{
  "num_hidden_layers": 11,
  "hidden_size": 128,
  "n_experts": 96,
  "experts_per_token": 3,
  "d_expert": 32,
  "d_shared_expert": 64,
  "hidden_act": "swiglu",
  "moe_layers": [1, 2, 3, 4, 5, 6, 7, 8, 9, 10],
  "router_score": "softmax",
  "normalize_top_k": false,
  "routed_scale": 10.0,
  "balance_loss": 0.00012,
  "balance_bias": true,
  "init_std_router": 0.00727,
  "lr_router": 0.00144,
  "num_attention_heads": 2,
  "num_key_value_heads": 2,
  "head_dim": 64,
  "vocab_size": 8192,
  "norm": "rmsnorm",
  "norm_place": "pre",
  "norm_eps": 1e-05,
  "positions": "rope",
  "rope_theta": 10000.0,
  "rope_fraction": 0.75,
  "qk_norm": false,
  "attn_scale": 0.125,
  "tie_word_embeddings": false,
  "parallel_block": false,
  "init": "trunc",
  "init_std_qkv": 0.02,
  "init_std_o": 0.0,
  "init_std_up": 0.02,
  "init_std_down": 0.0,
  "optimizer": "adamw",
  "learning_rate": 0.00369,
  "beta1": 0.95,
  "beta2": 0.98,
  "weight_decay": 0.045,
  "lr_head": 0.0115,
  "warmup_steps": 293,
  "schedule": "wsd",
  "decay_fraction": 0.672,
  "decay_shape": "linear",
  "final_lr_fraction": 0.0,
  "batch_tokens": 131072,
  "max_seq_len": 256,
  "doc_mask": false,
  "train_tokens": 577200000,
  "max_steps": 4404,
  "dataset": "wikipedia_en"
}
Below are experts of layer 8 (counted from 0) of a mixture-of-experts language model. Rows are named router (the router's row for the expert), gate (a neuron's input weights, with its number), up (a neuron's input weights, with its number) and show model dimensions 0-127. Each number is 500 + 25 x the weight over its row's rms, rounded and kept within 0 to 999. Numbers have three digits each.
Before each expert's rows: a language model's description of what the expert responds to. This comes from a sample of Wikipedia text that the model never trained on.

# expert 8
It responds to: First pieces of longer words, often Latin or Romance prefixes, after the or a, as in Di-ocese, sub-di-visions, mo-urned, no-bles.
router:534472501505476526459470498525526547514523490474490484498453454486458529492492461506548505478505485473481482538509452515465534467505506503456464486457474501509541511501507543496512507517497471528498547481487531475494496507552472456544491484478490475499518484485472511523479530473475470534460492484462527479483480506519439511491505475473516492498491503514521521472506532536487515504493
gate0:514487514475464536484541494478491542499520502504452490489552483477472469515516478520527515523520486505461489519514506494485503521484530448507468507452512497511507463495471481505458484528510535506480538483486485517514506517516515500509517498469491489589476578477490494499534495491495567511510543481477495521483529520485495468519502466504479534525500504524486540523514494534457486507486
up0:506512433469487491516520503501473505507435514452495510512455483521473472527506480526447514481509513519520475468515508511493480538526533492504482491473499480432472451496512486500487495554528484481505518470484557465530499486466478495506480478492476460480498516472509477480495482475488521505464449457491503535513508515464484509460487457453506510522497470493480479521502492507472489516500
gate1:527509473505510550497530541475454521505494492465531490477504459504459476507477478505529482482449542523473537486493472503485461537571462513497499495518496501478468471484512502482504493521485464491493492507517501503540556490467512494529496507465478497516494516495452465471503477474512521511517489532532477514494536554511503486485471461509505557495498499509536501495513486547483463508537
up1:471526505528488502473489496506545489492513481501491445459501484500490488481506479486508502500520508510464513551507555528518499468502519497498520508547529528526550510486498492544535531558517498506526509484484468472495501459538473492504526494483556498543481490502508459511481501506528490504542510470482580495519472523496537469502497489490522460519551533532531536490484495528505514515495
gate2:492505541475523523514524539469499453461463494475515471491516480516479524506507483494516535496535496492496470494537470516514494510526494541475501496480543478559451519476518489465527500512489464473479496473550499510505536486518487510505448487456499512513519483523518489522496511511506541432500515529503499502542496528499508483483530474452483440505505454487454467489511498490499538474517
up2:514493472480489454482514540490514469477499517492492461453466466512539549483525463506508546483509488475501483521511478503513492439471521514499527543489493514517464553536542503471505527488473459470530502493536510519492539484519513450504499505487488503488527466522554510528492489464513535475468496480537531502452470495473491479459512471497495504497496496469524511522534475512500514492470
gate3:484491506522501525503531509467459515453489495494519546491477470489482489500516466471520504476530523506487465545555498464466499488499468499442477505496493516507517503503501517458478479501513496469510488511487495522491542505550508491579442476507518484481526472521463478473515507500479467515490507508482468469512464523495483476531516515526459488492476466501500527474490531526469528566519
up3:487507546499507521514459477504499496505495513473500489515551477487465487526549496481525444464527471487513515498556533484515503532474484500496506500542467506493520489503493498489522497524492500469512480499561497486486487485540549533514503523525493464480500533542499479473443487512537500511509524497478504525489550518510491475446472499527569491461449487512534475480524515502488489526490
gate4:495527480489507488536496490495531469520501482491541474457499501513508505512510556537486541491468545501523476498477466510472491530475541527520483520499500526478457511502467508534490505472466542514499458496518491510471529555488451487534473488488471503490438470500509492481523459522483535491504506517548465505502485454449488510491496481482487435451499505495482505497459508482509504510487
up4:489485481475543497498509476489483516536504459514506516483494516486510500481475481553494468510502522474517549487490465499497482476463531483481520478462516517463506474514504511451571503510518479495487495517486512498503484494504445481569464506507498469499496470531443496519504451486537443496493549495538488499528491480500486512454481508552507542456529495502513519495540496512482481494489
gate5:511497491486537502486470475487450529464485506508512494482492485527461484497487504477555458495475470457511517506528477477504476485503467526488494493481500469464494480487498535470446469507531456485531534430498544545471469568537544507509518536496475455497540543493485504494475517498472509522480512496474520513494508494505500487500494505502502555516471460499503493521490534504483484500517
up5:503463513551481518475499493512462492478501499452521499482490491505475561493473505516497504488492508508473504503534488530512521469551510487481515473463481478557548521504484531509494473516514468490512521446520557497496479447525510473478501504464449462522503489468497488518524485497477492524458477513480498500526491510485480489539491486464482535510452486499541525508511496530471495490430
gate6:496473481521498477501509471525510491437499481487478485533473475505519540470519501470527497515517499501487483501521506558501466539543479478476492455520478525490525489514484535509461520528480499482553522494457507518551495475459492511474511491487458489517508494485529470486507480478496508524494515545488501495503485509526497478495521461461490528559484470488469544471456519513488454552532
up6:508468496522491464484535531517534498563489492448500487500461472499522509517509469531451524503523501516459494483515533544491473526517514504479513447467524516499528487534502494547534507500505511497502513519495487500532509563528537552487528501457497507495498486483516537471503509486499507512480488491500547478552471493490507442486491486487523541462515499526510544507475477507465467473491
gate7:515486496507509512517495514514499516527517556558561494438481512516443495484522484493529524495547547485518517504525501492478459491513534529532497513534475496528499487518539487536481487471482499517514502512457504545469502510463487519515445544540481490547493535479490503492545514526515463454498510482500531530516495510525474503492494494473459532475506486495535499503517478497500476501527
up7:506498491484514504476474527466530495504536480426499483546497459479521452463513540507504509534513473531502529477502480520504496534489516486484488491492518485545479517513517452450477479551533499477471524530537488472493501488465528509494522480491500489484455530482441519474492481465466520501475489469480478515534525540489501502476439488488505501523531533500484522488534500513531487494503
gate8:500511525509570561505491463480511504487444488513487513488484503547449477498501504534477485516470508514511479526511502472516509510493504526492491501491492536504466522514510529453452477475470503506494516479500525517443512543495510490515468483489505475483503493463429475524462481452490485493469495464490489527522473495484483544534468537507472478512510457516500472505509539496522470471518
up8:470475542502513502498504526501508502457509518532549521468504480491521504489496486512499538477493522493516499498513488480496524434495496496530490501470472469501509498484506529514501501466464480531455504498463516493505445510522464522547487501507510482499471466483497495512461502487543515464494550520486535470537476460519446514491464525518458465497467464504567466528495485526500472463474
gate9:487497499444512531479486523480493487461503506476547513531505472506483473489507475463494506482475497483511515552516518454453525507503528494483488498502469472483491484470499421451480498499561526468487495530525535496485475550521462506490492573512528516495528499462464518499471500529469468508509511489480523512495524526475505517528490496509531501497505519492516471522475454471499487460498
up9:509511523520432537519472532505471483524471522504522447488472524533459484521454521489502535532529513518502470523502515489456536501495521514450483510448493480480507487500500476519511493493491474495497541507484526537495503509546525475493518496543464497538523485484560468496540501503527499543483493502470512509523522474467467465513509531479482498516512478502532445489463511516500486469501
gate10:465501539468516493465518502501498530510492509561485501501475507512481509511492538501503469487482561515518496534482559526457519524503498477514556478511487544556534478471467513473481492469508466479454512484493470459500500522498523480514427488512504511534484504523519523498485487482490544470483504482491484518503462504472515453503524522522504534524502536505532507486529476522478500497539
up10:502489539506476466509513491522459486492433498513466471493482525544492521495518510486490496510479485522532544493498553485540455459499460506506525472526497465488472540499466516493490491463496476454504492556482536508508486525503501520462485525495526460498488487527519474452503484521512536471498526490513500490486486506505471483491496511478464555506504480471521466514542442461476526480519
gate11:507512481534506500511457527509478501507458533510514488463505505526448549501492467470483500520409508454485515509540511514498521454527519520525470483487444504478515528501485475518509515512497527525483512512446498543486496547501529475482518521481466536512516454476497490477510465519495512511524488544524496493495479482471468483514435516480514508484494479482486508503495515456516503491468
up11:520491487481504560520473525510491515522468520510534474507502495465511508522464464558500490496466500490497539488512483491491492482463461521514515527485518520509480469511517508465495507471488446491494526478570486499456490461527515473526526478525511490523526518497508493549448484491488522517515476554478535518534546479517493517489532533502459505539495468496504533503493514528535495452490
gate12:527521500540515511505480519539496497524470481483484542511503532460521547517478469529483477528526491506440524512541510516492510522532493510489516509495486525526524435491549517452443488523464477530497538503474472487495465497504524505528529496502502494503450500499507512501490488492470507499483488464512502517476540508509484500538492498505516508516560490563484529480553530521484485543485
up12:499463461531525507508490520474508488534481471492533475540470501491496492530486452457507503491476457479481521441520443508478481527493493478468541510466483529504468512470522488477502483519521467543525495510482484508486564511492480478544459521533482458528503485523528507532500484497515466466485520460473510507494454495526492530526477487507499477488533532511502470486474465497532504512532
gate13:500477466512514487461514499448463532501506496497482475468500515472490501524529534488488502540456532495500494472531520504547481550506497490485536531496517471538492506495515493493524483530493456467509527464487511485471533470510510535516515477496476480493493501452476527484541472485542485503504528485490454518543484515512438536523494487437489541482452488510499494535507497537475472485506
up13:539493465468501516498498504479521523515539477463509429484520513433511486480504528474472481533493524553493499466499515499512512508516504524447531501491466545480546497496515461491517506510544477510503509490525498506493466498482461511449537515512495496492512501482444547493490486540494497483483508478493488477503483465513470505530510461473514451535508516555483502531510529525481531484510
gate14:478509525491492504493518510479520506521484509475497477483496524474494542496466497517495520538506542490560461514494511497520490505532547484499473514480518466496521501490511513467527480481478497435502461539486508497531526509473545468499496550518524492491542505486465475549530429561486525517479503521500485510517493464473505502488499468534457499504472509508516534520556495500480522504452
up14:508491493462494543484496528437476483465495499494485515453509470545461498491508502498471495535503497506493503526497522500461575473546556506509520519481488487525523490480484483517488509472516554485493491462510557483509487515469549519503504521507533512514508500482528481504476541519548496495487538517526515485519475490480430494514513505486502514468465471501530508509478499511456507546498
gate15:523542491489500536536505533444535510523522543478538455528503448507487548494489476500494534530532533535460495507492471510454512507513526493451470503452519496491487484553540488506527498501483497536498517489501478500490540525535511478554525490506495481531515479440487475458505494494473468509506480509513506482495508497450475485489492519483537500473472533508494496530504495510473527495490
up15:481517512474488495486500488485481496502519453482486522494519510468511442551507499490549514514504479460484484537514493517518487514507513470537480484525488488548523545513480481545531509482489514485519457562497500502512541501506497502531485463466479527518440509531532507510475508512473464493503526518489508492518503524524491507489433513486521489505557509474519569492477460526500463526492

# expert 27
It responds to: Capitalized opening fragments of surnames and foreign proper names, such as McC, Whit, Har, Man, often in lists and tables.
router:512461499461495504521531492459524473478514445504470507476495505511521469545498505473515517503450466485471485542560466541501502469455507469492526475490470488526485533482530498506492516493523526533530525510482522529520484497542515515502491484545491500492525464529526540537507511489508510520512534527527545505491471498515468532461489539537514495489511489532526502484463517457492496467528
gate0:475501469508476519493520519492487492477467520504490505499492480509488525530473421530499519511528535502519529494551445517502475534510502543466455551486498498526489519496436514503461466526471470508502548512473502559491514456479517488481505506474522530467477503511516518490488481515475481468496555462548517520513473487510511512489504504511508495518477538536479483503510523482525502487536
up0:475518531544524495463500516504507509528491490496483495527486481514509504513534538483531484510498510469501485514465526479480472517499529488524524466533470504461560487546513484554535490475465484487473494461529465451483581530487477484519489463520514467525468554489489476491523508516515539514501521488500470494492503526522535463484539489513493484495555524503497484524495491513518507527470
gate1:490522490490474498474505471532504513470533510509481501535514481529522502503475482476468497513510505482511533482511530514522511484495514485475490538465536481575469521507503495502495487527531490500500489464470490492496537514460489475503504516444508457517488536509518488498463460528519447461551463492444479508511492502480494451486481516501484521545464548463459545520491502469491508484538
up1:509478502483508522474478524535505476497450502521539504502457484474483496456536542495550543498513506456493492496466483528503494528544504545523530469506445528508497499520495531521502494490473501462522452563489532507486506505471494515480518513530541500507500500519493475480529485498468526527478490494497461481487528546516511499502521492481561515486486491511476473523531473557504500518457
gate2:544562493514515507464524518490519494510471541536571542503528493522506533528540460515485528505531511504495531499490490517498474542511475493474488520490482486519490530526459496530485516555513468506478505488482486528489484508500493510453499524418504478518496483523483509502487503502497452476505526514548490491492514502483477497512486494511475480529485522470513536526428501476526493494537
up2:478511518486512551468501456555514499500521494524514486488532474511496530465486456543480533502513522541543518493490515487519474478530529549506519521480552494489505499526479518514477487460491462496530518514498472477483507497474467489533505541470500497453510528483462491492470483496525500484505464509481523498526466485493463460571499493457476514518487540484453479495545478490486503502488
gate3:446488452464514461480501494478510481520508508494530511543473511517483513531464506472523522494465499514518500534531497497452497428491494474517507469462509522495492514488480524531470461522518534481480520503537458502508500496527504509456495478448504502504496507490513490506518478463515457514476517504456515472502546486491501446527461525506467517515497522521547553509495521465517491522536
up3:484527497545496507505509520522482490504478517526504509557484498494482515499570452530487534507529480489483463504434527493529528539497509508491498522526514499535456492524496523463521497516498496497516454532484499452473528461471514458550479507466520470489498527505484466471494479486516511491479488498501497503467514489512553466528520449506500482481457457512488448491514502534505489526487
gate4:514482475454518502530539483451528482482532444500507503520441501506496534500517533527528482496459564514480485472510471509477514508490468448548531479513530503508473500497535497494452474514510486544512518551513529513503497486508490465500498470510543532525485475491516530501499499492511451517528505510499542515508507500571524503461492490503488488499503521560466498497490489507511487485499
up4:498491500505487527494477539492470493491478504510479520499501498494518526499536534475505444468526527541474492482464484511484524496501467486533510498505490540520508467471480558496515488491466486510446527487510482499490523548544495454486544516473529495498505506502515509478527502541497447550511503543476501506490510463557530460537490443512456516481492547499497492490483486535476509515469
gate5:491457505488515519470495522513518483479510492543489466532474483516520487468508523544540518505512522519529519498558519506479459485518514491511532560468496549502465510456527456513538492515454498517516524498534492525527505522513506502471510474504526449493518527488529496546529495477544510496511556483473476459484502505491472473502496509518544490503508497535523495507511472541557501524498
up5:505505489462531503538532499501468521462507502521494538460478502507530481522453505532517522534463489511474538510539469513499482462503482455501548512478485515517483523511497513473471500471524482547513541458521515548522520483496495535513507452473515499479494485510518533525474543496523465479475539483530501502468479466507528487458480555538515504520490491544508517509487497459478489523517
gate6:474480541478503536510496494509472500467526486486515501489470498510495538502447450536510523487447538554482480481525492502468512483446526468518459514486494547487480486513471463492525495470507519522518529489467518499495500488518495500524525494471504505489469510503484482490470524475493482485493483540522525460546513447479482478482574507506454529526555527499494489500527490502507521531512
up6:456471498524531486529476513466496491504472498502496517508513514501477494470463488532480456491445471503464549514506470519482481543471505472542511508453511486482515501544471538560482486511533505504505531457449495450498495492499551524525476505525509511489506527530509527531476505543517485525478515513480532483516474507511515493499443475488547498489519498550486507484532479525498511507487
gate7:500512495487524502516482469453471522494495490477500518506509506512508490495492479510530503495491516506551492497520508494485432448517560512497486530499513487506470538496517474510529498485499485476523533507494460528486484475510507498450461488504476486496498512500531533467479507538519525491509514494549527477464512454523458464482541553523475460501453449540463481527468498454488503492539
up7:525458515509499510483479511484465482490500478506512489468514498527510472543494504517480493465490490522491449498500466489503491457493505470513496499502496442541494533450540553476505513490575505534543524494508451544498493497554478512490529507486518475525513449496509528487512503526475467493502549539516559529513468486494465468527490534520486491493507517512496494502448501480506507506483
gate8:490496483506486502462489475495516505509474464477509454544507484536515532489485490497525491510481511537553472490523497523493484482511519535498493483517549499474504506568457502525467506506477548453482496481525494506499513518488493520514475494471506470480500504506529457440488463477509516510508455505505498453501485527485475463545545439443510525515459501501476520473496528508517466508518
up8:448488511526512541471484562491494461495481513507493504495457521502554511464529507478511489505504514531479547477480514519490526485472471459505534493518469477511498473496536521506483518489470496499496518545559499473498532466524472477518500504529490541472508503510494525519531494514524509532471506518539501532518502496507512496475507481528470492507488497576517459501462517491477515574526
gate9:479455502477531494499528453483516497460439511495514481492490515503502519481465489511501506517487521542515490482474520463510473454502489483548522497506480551471458499472472483501495488450486540538548513445549519523538445480518475486461480504512523515532455495522493512507474481478532525503487485505495467548496497466509471497475491488496462493487481476545485476479498492497504525476496
up9:463473526505482526501549428506498495522462538494485494473468501494537532497510502513554464518530516548453517489464509502511473546518535516539504469532497483460470528511510554495488495507478517517518488469511479495491505501521482503511471508520503526493515492495473500523526512492502514514502497503514481533518511499554442443492551506525480528488510481559530504466515510517480474503506
gate10:533522470506510527542526520487542525509514498494483460579472515488490494530495512539478487503498495487511544484528468472462480501465495471465514467523491501536538490539472490522503466509488517502500490447503495489560513461481493527478503503523511539505481505514521512501496503486473458467506502519525527482458469487552503512532459497517486509506453530530467555508532478504515489488501
up10:504513487523459494511453522525495502516492521502471550523492500496501509480471496493502518503519527529540505522513530489535494478509486544514491465510533521496525529517504524504516525485470451474476499516502452488515516520491514538492518485467500502510491530493470470491515466535476513501495495473480494463472552480469504476485552457415486474505550521446529498497486483540461545486482
gate11:523528484483505565529511474475485557503503484453511493493506490543538503476502466470504480483529539539517497523495515520518520482490503463456461435526530482510468519514503489471481493517492506532497486447464497542530477530513467494497491526494536504533510495530486518536525495497447499522492484490489509501519518485516486475472524527437472522544488502492531531511510502502465491469522
up11:533502540501513485541482505487492515480528476513501504472468509508512479523446491490530518495486482505487513518531519519468501503494455455480511486499527513530501549490484502473511496558484481536504545504510493500498491552516508480551519508491514527521500476482505553530537522496458469479462547505506539463525475465496495503427535511527475486494495486483536469479448539501484486517492
gate12:495532494533463477483508504521487500504493486499524501591509513522520512525512444499457482536488506483507508543519501528451468474492513467505492506442473538513467504495461500512522499524489486475519544526458520494451488477525544542507502519514465489485518520478496526496459491518488533504485522509501543512502524517480500526510499472480467486512489487501477430516506506506470541534522
up12:478517509503501514489493510492468483517469496491493541485518526495511505489504508527507524505484475538490510492482503493569458551477474518461486527509474525487540446557453515493534501467470497482503463428534531453499501500509480524508463526471508461502475478501478468491509469500491473483488474500479494496496504517488531414495514481497513542493531542515485508523471496513506469510507
gate13:471499526494510515518522477497492504477478508488470504526492498482488511487527452516525467487460506511481466517517475501474484530519481543467481534520526523512517458530510540520485471484487513499482546532503487514453477480482535518484511448492494532452527499536523543543531483459508510477539496520487492548499528481550470465485490488504490506525457482533497528433455497491499505483513
up13:473502504549481505457507472513452508575470509486504456501496512483497500482500518491542515520528468488511526539496493456514499525494521504485475510547488499506556479512480466495503508519483483471533467477507503519527530512467517501508498516480502484522493509471480443508520472505491522501484485498483476480510483484455522526529555472493554507495514540468484486560563497531520486510471
gate14:510496468451511477544508479508551545489528518517478446497470526520500492522473566493527490471456520498500469501522463538449530473492483518481504495500522521518529482535504500536511485474507498501504480510524463547486509452509512500494527488476512523506474502496515476470524540472466469475556495476458483492475480435485484495499469516492514524519511516511480524519507479463532488506492
up14:493493534497465484538528459492488535500487504492526471471493501493502495492481529491458546471531523504495511495495510502525474487516534531528506545497508500486475526488484468482500488472543466521557471510488462567531501480464555473453495489496533473521515484511515491506467496509511532520512483525485494487468513452531535498487486486544549487504478490515471457526498460492453475491469
gate15:510483525529512484524488517469501498525472492503518462469550522489466503540518501541519529475467521485489563524541473493481493534509504523514512515521508485512492500509458486501509472503470489492488540506472466531459495565467510521440471471506534474483505505498507501459506513545511507480435543519508535473513503546505483512507486492513543445483486516500513498476493483485504487458482
up15:573515508489554501521528518459501499522508497496533525431515510507499496530539538491521549467472495476469483516474496524514496493502483459503530528505470481534488502492490496496493496490519506537519517531508492493497462493509496482519504492516506523539467467512526508550495531496500465486521527506478539500505509516503519509466486579564516483512472481529511529520494482434499477517488

# expert 36
It responds to: Mid-word syllables of Indian and other South Asian personal names, such as Sang-ee-ta, Nag-ara-ja, Bach-chan, Sri, Singh.
router:466462517479462522454508521503512464458497478524518523515531493465497488507513463497482509491527463545509482536507498462494509465469490535459475489484542527521467469499516525475518537487518489487490497457512492460456463472467501530493468481484469538461528501503500516514519531472536500490538486478507524450481455505509452512527512541542498489477523478516519479488486494524467510497487
gate1:498497505502503512488512514476506526498508483527485476517494476523532485467515489518489465524533503517517535519504490533472515566508527495491522481492463521509505505493492522495484462526509446473489512511523490478505529512484527509541520513539489480547526517455502527546514509524479514464522501493549476511533480547494521505481508399472552478454488523530524499510479497489500520450515
up1:512502494509487509546471429526486495486462508461504547487525455511521516491479468509487503496507514521471502491544520482500492507510472572488517518505512538459524483453500539503539504501517491537434489489530488477465484507493465531449515521465479484546517499519488459470499479501487515484501479523489544503478493485497529491518483490492478488502498492538509468495504435458496520514514
gate2:506473525496485535510505523494542499504507488501505486521499482485483533483482488507527486555502499460540507471520477507481450552504523486488492484459505487467524526465480550486509506510500494488465480485526495493503510478520514516472469516511466492518516493475506506495477510531531597543445452481512504505536509502501444490467505477484490500471490548517516482474460528471499495521554
up2:475505527497473501456504481518515469487471479479513498484499503475452531485493456465539477527507513477528516500507471489490471488517500494502468507493528470467487458458507516483533497502433504511497543485465484486505524478498494502535486463451548533501482498488492518500534533490513510490533461530482564480450447489531490550473529482494502486512487499542484511529489515524452510521499
gate3:480491488510498504492508480538504477553527513467477483526508512526480502524481532539502517471477521483473525493524578548528498471503505485545511491479489533492494521523504511505506451489489500464488463499522455489512500524541514483511488450553509494515490474492491478449518512538499494533492505468506533486481533457496532516526520487470528521461497516450486494557508489463492530474473
up3:451502493473518518517459507556451517468453486485549515488486501521493486527521472534481559500512519515476474479560484501524519484514479457490469506428506483529488473491515484442533490488508490488463493510533498475493491455514452511530503526507482485496500483495489501497513506507495500448536497538518482497476509503500495482480553500490501497500493488495524444473491524509502485480552
gate4:510482509487544533535535502522498492524478537485493504544511532486485504546479485481558480464502516532446542522568523487492473500530458502470538525466492486512513511502496497498485480491494479504479470435495499456500504526506525509566487456492483512496507525515521526506480531518531503493512479493490500512483489483468527490496520488534499475459504456542493502485541473472484466496527
up4:526467480534503495506488468522532473473516475434518480477491459448522487473505537507538493505511463534531506520493468498489526487498507496484479463479497512520470483516471511490501502469516505505557489458500467486525515441477491503529523482485513514446486534500487501490492484474492533509499523551470533511546482490486475508516482528502517502516539472428465530509515476499532501520469
gate5:484526534530556518486491462473494496530526514488510507510468516490480505484509520519491466498467554450506519444515515537468467524497488439486533498469480497495507474491504485487445477454515516484525506543507465501509515497507485513510499539487478466496474489505512485503512468490526499526485527544528507480514553500514461470542496459514479513516517514514524471477445452496526514467511
up5:502485483508513543449496493457509501517490499491532489509468532481527449497479500500466525521505495497525515462552467500483531541486507510480494483488502529539485481491499512483492497500517516511553512516535479482515511466515470523482504530555472490485503513470456515495457535514517489430523479521510445455474528522514506488508508479516482497426516495466496532462480496482506522504541
gate6:487536498482467549464467541534525473474440490507493483509535515498518453513471500466446531498509512517492521471515497508464501458502462543448492481488530509501486462491513473491554497473477489479529504450481535498474529481494489467516464501493462498515498494453515518475488509536475489471488488559491485533468490490482524505494513476485503482513480455525468513477497488508478497473484
up6:517501466517487494465518499485500507541542472492498509487534490464551496517479515480543506465493440499549478521461508504505500510470512515556483464489478517437515516519527505522504515546500527456500472530501493473507523526502490521516520479518532533493492500527509510498476464501509472511473505497480520533490527454532563479487438483468523499482498478512510555534497519520493518481486
gate7:532523480440480509486567448515552547469530493496502492541496434482474493494503472530510492508521557524477456488459540513482500514524497491486476492522491463496505489515490562481522469448505452493493533528501502515530505486509479503507512522501518490559500483458511493494474515507515519525509528490522511517491512524524518485479516471512517494499491519496475512514542517487508472504543
up7:484528485522514487507551513524479518553488508476549496477509491513509507468462528480531509464519476548497507508516514507532462463472520499522505489460502502460507514526461521516496505505498456487483512517475471497537448487505490508512501424514494518483479514508492522517533486506528494520501463530521545482518486470487499479457455525497494518436468496496561519486508478463473469492494
gate8:466489472517489522476519491543507507553507523504526484523443512478498503527476556492532491526499478480487529518474511530500462514511493459514460502528523477477489513523538511540492497521489569501517490501492474513503514514500503547495478505533516484534504516510519499530556490508506541541494507543483502522492537527526512452486521456504493460531540510483472504540475489441519514489493
up8:482498502470498483507472448490453487496526485509466456479503497504501530491497517534512437493491470479512482547485500476499490495503508505524511503513478494479466506515485492533469512532501452486539459518519491495516498493500543521504534499504518491479459514480472483535519475524504521564579511555515490494506498440498491542487500535502509502440532482474478505493475484508497438511489
gate9:435502504476472527487504489511490497501492510466499471478463486520449487522474494549492476542522536478504494483534482490501449487520506515538476512496530516490508461531503472525536489513494503474480507520505497505510539524486459528512464513505541504529518456515495466518531479494499530485518463545518527521539530490455490534489509508509522486505468522486486545493468521441512488544553
up9:506487497521492546473486514512473519462488472476468506532492533506540489471457515521478503441526492524505493515474531490463526461497500481506497521489513537550518522504508500464518503560454538509504508499503492493458546535496463498572539554526520472477519497501484526472519528484492495524500546486478460476479484474522483528482455505497483536486521490507515478488517503507519499527494
gate10:488478489488491499466539513477523455492449498539488500496481523460490501546476475494526502503528458494510524497507504502501491495539482479512497470438507501502462527517485495490560499518498505474518476479538467450440516496478558503467489473476491494496495522460497491530486534505489502506518543506498463479446520541504508446482537522506521480526470448501478492517474511492469491508474
up10:505503482517517469479525519535535491500515491556504454485556498457485527535541471505475506504508474501480496526531485493503501509489489476510477510435526498477498471497488441512488515460443463500494476503484539488503509495556547486526518544459463477490509513516508489508525491497545553493526484543492514507528535516527503464529514514508496487521498483467439471490504506494507499481499
gate11:504539519470499515500503552505487471479469540471473461539462447505467511526494480512501484497511528497494490486539549474495496479526477509482489555501493494518491544465497501451538452514453499512492505504524486523514516510504521483537507492487527511510508432457493467541493477502485518486530481525494531522447491515464513475483509468524517458496499476489525469512483448472498512499499
up11:554517526514506492526481460505511528527482510499470470426465492515484502486512546510506501492461494476537512508530452524482529561526474515480499509531493487465452516471519468501506484505492501531514517501509508496542540501498484487416506475515510481519504454511507459532464453481501464481500459536504497525497504476501481515541497482493475501531459517475507494508473493478504516490510
gate12:473476480452516503480493461474448482485486495500489492534481504517505537535437515507523532547483501524516555496504517530538518525514513504500529516500542481470521515519497482472536493499551512504520529525537524494517521507481477508532526494473501494474506491460475481466495491511512489502468486494496497525535535506440522494498503445447508554490499486496510482479548506513526524478450
up12:485505496481494487524463522511500539480528467501511488487504526516543511486489488470528454540531474526514511497465500486521505486491479529553467507504522492508446509535494521521450508486517503494488492506500502527518464527570530509493475532502464482503457537515542512515495491497500539539477505515499512486529476470539516427557505538520505504511487481470534506476499453511495477465521
gate13:485506504463539526485517508496531511532453511521499540528509486495493483488451471496510536452482485506493520502518515473506485502457512464473479530514490467480520527532532428475517530530488519487530483496521504512547507504527499490527479495505512512496503479483483530476442484475476509496483529542477488499450542525492473498493500487526508448536547486460470512446504506508520548492490
up13:521472538518497505468522510482532519503456485527464515480491547504459511508471517529509503482554508505486526464482527500501487504483469485534500470457507504518482515524492505490535499528484534469529509537477482499454501542490508493520464449504485537496505533499500533477509523531509488541563538483508472504459472508479528471465533525490487498471489475496504544472470537457459502518515
gate14:485479522508512473505495494483494574499498529491544497509478538505542529504532526458523499501498479524548511496485544483523477528490549482582511498517498475506504511542497479504441516518490525477521479480482518516521518502534487447494507539479508499512467514506478500482545531493502483538497498505511500509545496536498496494491540554470547520497514520447528525492525520491514495478501
up14:463498538464509516468504501494458478492471516472522501522490513514480528529512485503476526454543521536470469459502523495494500462538494496484492536491512501516460503498511537448543491497486494508491524443485475503472531499507479484529456488468455492491513508511468473529485554479501485502520534508508504460466487494455478502509530480503500497507505544531519470455500529470449481550490
gate15:490528464477504479502480502508483485482501513531493492494502476527461515505515506519470538546472472495544471509501470517499523489502533537493503535548469492427510499513483526512512506502509489518464542460516514493477495509472527558457503494518469481488505542490492484461542506501530491445536497532506508493546492443483471533484485498503497482461488528506558487531504505505512446491489
up15:503481517488503538497512551501515538489471522475489469532521487486540426461438513482507516499540486508485496487512491526459484459489474481491474478472479486524516511500505490503525487551504524503504506518464496528491551500514496442545474469481505505501502479485476498500461516470510538525479550443473492453501531540517495510460511501504500477534514515503496472464501519493488490535519
gate16:492553493466493482492508407557514523503466518501505518465495473483532517513491520499477491468489528520498491541500491469508489541497508522496497476528473493468499512481506464500488505499485467504506528516503495495512464504527500537492518461550495488515510501516479439498506458500510485481513482526517518494585516470484524511514495527448447498467523484512469497528521454490501470487522
up16:472490519536511535522489545495489506506537505459522496468459552493492493472515546463500481483505484438492495473495543467499510495530490473486525515490494460488505499500467494537512459492501526506461512538542502501515552491469460456493497514518495470516510463515487503539517497490507472503476524521464486512500521522562498524535500504494474492550478541497540491492532484533538492501461